config.toml
n_experts = 12
router_score = "softmax"
num_key_value_heads = 1
head_dim = 64
norm = "rmsnorm"
attn_scale = 0.125
tie_word_embeddings = false
init = "normal"
init_std_up = 0.0278
optimizer = "adamw"
learning_rate = 0.00121
beta2 = 0.95
decay_fraction = 0.837
doc_mask = true
train_tokens = 1591000000
Below are experts of layer 3 (counted from 0) of a mixture-of-experts language model. Rows are named gate (a neuron's input weights, with its number), up (a neuron's input weights, with its number), down (a neuron's output weights, with its number) and show model dimensions 160-319. Each number is 500 + 40 x the weight over its row's rms, rounded and kept within 0 to 999. Numbers have three digits each.
Before each expert's rows: "gets" lists some tokens that make up at least twice as much of what it gets as of all text. This comes from a sample of Wikipedia text that the model never trained on. Tokens count by the router's weight.

# expert 10
gets: "\n", "\n\n", "0", "an", "ar", "′"
gate0:457517472517483459493483498497518494479497491434553467561534441520494521579540477544474458457482615463527542474533513505536481484492526521484498591453546458488489494427430461532463428540624476498540517544515522508526495509550528452493466442489497481472473560466461460476519525499547488449456540509553566518532510532477509502551559532506534559507450551523463562447534525431472488469507546474486477433544450493502481546517480524497528510514493492519505439451498571571556523476481515
up0:436504526580604448539498496502444415527495519467483515511464499511510425470531508492491489479542550524531472462502489441521449541437454441437527437519545528473547482460451452507494507515533502520506477491528495484522521447525489425520507486418481565513467513493468514506495471499553524476543471543518498537544495483585534559478583512480513516552502597451510538471465471487492502565505581543515519490443515559519456558514547435473522525512513491510554511432484494603473491546513549
down0:535530500493469527506506504504456543566456498476541445510548553527498524428482495405582466467454516485492501527437524541514493474516530521516507508565413510414473519586450480518531544532499487575437500535442481488542554446553477439508505563447501526512461446467475523545553465513506529500501524551553515466496518489427472491504490430512545477538580445482502512554457545527431484521555510426532480475532533457476516471480543498521492495477521541529509460518428518554469459524525489

# expert 0
gets: "1", "2", "th", ", ", "st", "and"
gate0:490540592543476442454514567507450494466405439479439501530551542565416486494421511551518515572523495464517531516530486436482516528484431552505495480571450522475553523487504463468473419502428435471448491526545481605484475489472467450528485474542440474431546583537492526484510469573440535520539498500509539518504464538518552448523551476544494518491527479461481464519520499448538417539525465506483491470494497468522523576500460493487431540518538511450465422544545513479468480429521471
up0:548517502508442502536463470501471508512615528470494493488453474483516498554545433508532514579549483512488499543458497508527527506545456485474542475438538466557448552493457483511439521505547568482534536528464529488503519538502505471472495483429469592495508550472519571545498446532473477521484544434466459517482487524529535518473511459511461526475511485496518524464494558485424582487495534481489520459464530477434551477577480453589493475557430482552457581498543472378515552510559504
down0:415538463547486523514477499436495484464483620446491528505511525512526497497513564431498579494487530448488546512514537494497522561416483524459508481493491528494502502521494541523469525535496498469484489501445457499525526459480494389510490550471552488556486429433434510478491501471530521416482527466453470473460510461460550528504437459558524469465484526503441482508545488467534544499575462486504538479472496483571576526516513561528544396494466562541555508536478495499436522502457508

# expert 11
gets: " of", " of the", " the", " for", " in", " by"
gate0:468496479527529444573481540484482552406564518575498543470458551422480508519513560490413546506531552505449539492505506453493541526480515476489587529569513494507550510520498428526460516479451553417550562445493394598515436519475546478564495449475505534444452455500457471501549549515601517529437511527429442509496512388488481511422515591508506511472490534430477515456511534514482547476545466539444552526466492556523482498472495476524516545547518481505511550489521532553496483464514449
up0:515507498527570556458519506497476535525518475454475405550524540519553566503442520553391517485515438416460430532535460560473522504589496552533491468484475555476539454478498523480490519538527477623525460490475539455508568487546493531454457514453507439525444466529521560564463455475429553510498472513481527430460500506544481555480485396534429505499472519435478452529485464497517477523524450416485488429472501439504452542509475490452473501543483504482560498511509468522567497515513443
down0:456460495493450540474518502511570451509543541417482541488493509568554591536548570524498557409506506417569524541535464481535554516549473475541486510549522535527535403529501447548505522511491463511485460433447543483573569519556517471458438471530482505466527570578492521488484491538478490559585546501559458436412484544514485514466512504453464550503476477509568474519506529435523545562563388480488478472555516453554503547503499498515543487578500544479536444539464543535524518488495490

# expert 5
gets: " to", "-", "|", " a", " to the", " |"
gate0:549511538471562540528495573487568459459480557495449529497549534571598429574447481511455520446461448519447523523464456569561518445488503575426451465503537544531543465504476442495531491517472496526508501518421463498493500588492490491517523491526524455484544421535506494487473506487479536489489458497452478503606490576515492490451499547439480435466492510526499516534465459476516521482550503482529510536460446441530515478507531434483480458448482491494481548560490477531456530447515602
up0:552597496459516491525528486474532523565489543515457454449470448530576475476473518476539439533483538508529551450500481546476469477463473447507478538574451516501516503505547490435479554508562586509456505436514479459503535507479450582468479420508549473473526485546598525453548517490525469477582508479637443448548485575541448507506483529522457501503566537516525449576480457523510440518532496529567487460509461501452430497463499484542545532495511538436486510511533480575425525468543537
down0:483487520513551556519509545537484467500533430544518547547507530422446489533530527471487462508545469511390450455488533512490454524482494571547498512542550501506456434434554520528528510438495502530473541475548554481436490442450507529482499548457569439459485500520500428448495560519499525393476491491456487517463449501546526508560545460516592434433499502412556533499442433553517479512511457576496509556516522496458522539448468411458430534505465530519508484555479574484442500485441423

# expert 8
gets: ".", ").", "s.", "at", "am", "er"
gate0:586505551553551530514583477504524532436533519515544491462494523482573473520481440505442536498523536442564487448450475514504484495525517547504501523480480475558526533488458434470471457552570453464450465576456539469592509503473452497497480477344528527501479549417442476507503454532482474495482481503562565546476498462534549543552464531512519503507533525478596452565509463487503475530514499567484558448515476502488430431528496539451559454457475513461522533436511458560577494500497511
up0:436504527471486560496482527491449489519463416453607442488513517502527552452482530557527506432500569517473436510526512491491500502528438516488445445444489521515494508602484440591539516448453529521483473488483549516523518470550439508448552546480486444518516519535570524456346470526550533555551522463493478525480473566568431464475519459451473537463539526633450484491454575442489550484412419432510542469484507522468504485478537496493493448480443468505517536524462495448500509407527539
down0:525470478461447500490440496483519523505481423479463520545517523487493550518507459434533542477497531557473549547498467572468555502437540488518505562538586519451505504539533498523506529558456550487521465464508505478511493473561496450536517464574463506519483496585568518531525528530516492546564451560438509495511497477470455493471457536457413535476537540513407479522529535493497528565465528499517435397525529514490618465495492535599485451584494440548483468469450497510496486492505588

# expert 4
gets: "\n", "\n\n", "| ", "=", " K", " ="
gate0:490574514539467507531476534472486545570509502525499489483498513539547454532523485499517481587483439420503499462470507499506444449501479497477422517458546530508517508580509543528490509448533473457505430560487530515540434523479440528444548451446475529446470476531508514447434490545530498476542528550557466480534502495498500471483518572531503479576465435594417543429552619450534394494464497538479530531507500439483567527465519511533465506496488600456551560431554427539522473517479524
up0:547472485516443492431483478526508562487505534554601532493535509530536498507544513516483472490535529479440510535519555528524494530529414550493520579472533446542486507440578495523560540517460515478470439502515485471494512467395561480437622472506534475486490524466466488530476533551456506564452481485497566534471489461473466450525504505521500449559468519502501547494459488473516498483499486532480549527538530466504509537471459484548480533445502547491490482528417497555482508500486484
down0:462521543537472450441485423437437471489543549536497464482465476532562474444481534468488478581513516448506417525505504543542444481491530539521473488440561472467543504559466472477471451497587436508477499584449490472490521508527583479420438511565508516508472467618559523529525465514485475486526471509486532487510422484545458474566573536532529588466553402541456440471568482497473418442478486465468499402484496477514468518530537535546515427470562489509566557468564495539530448463496488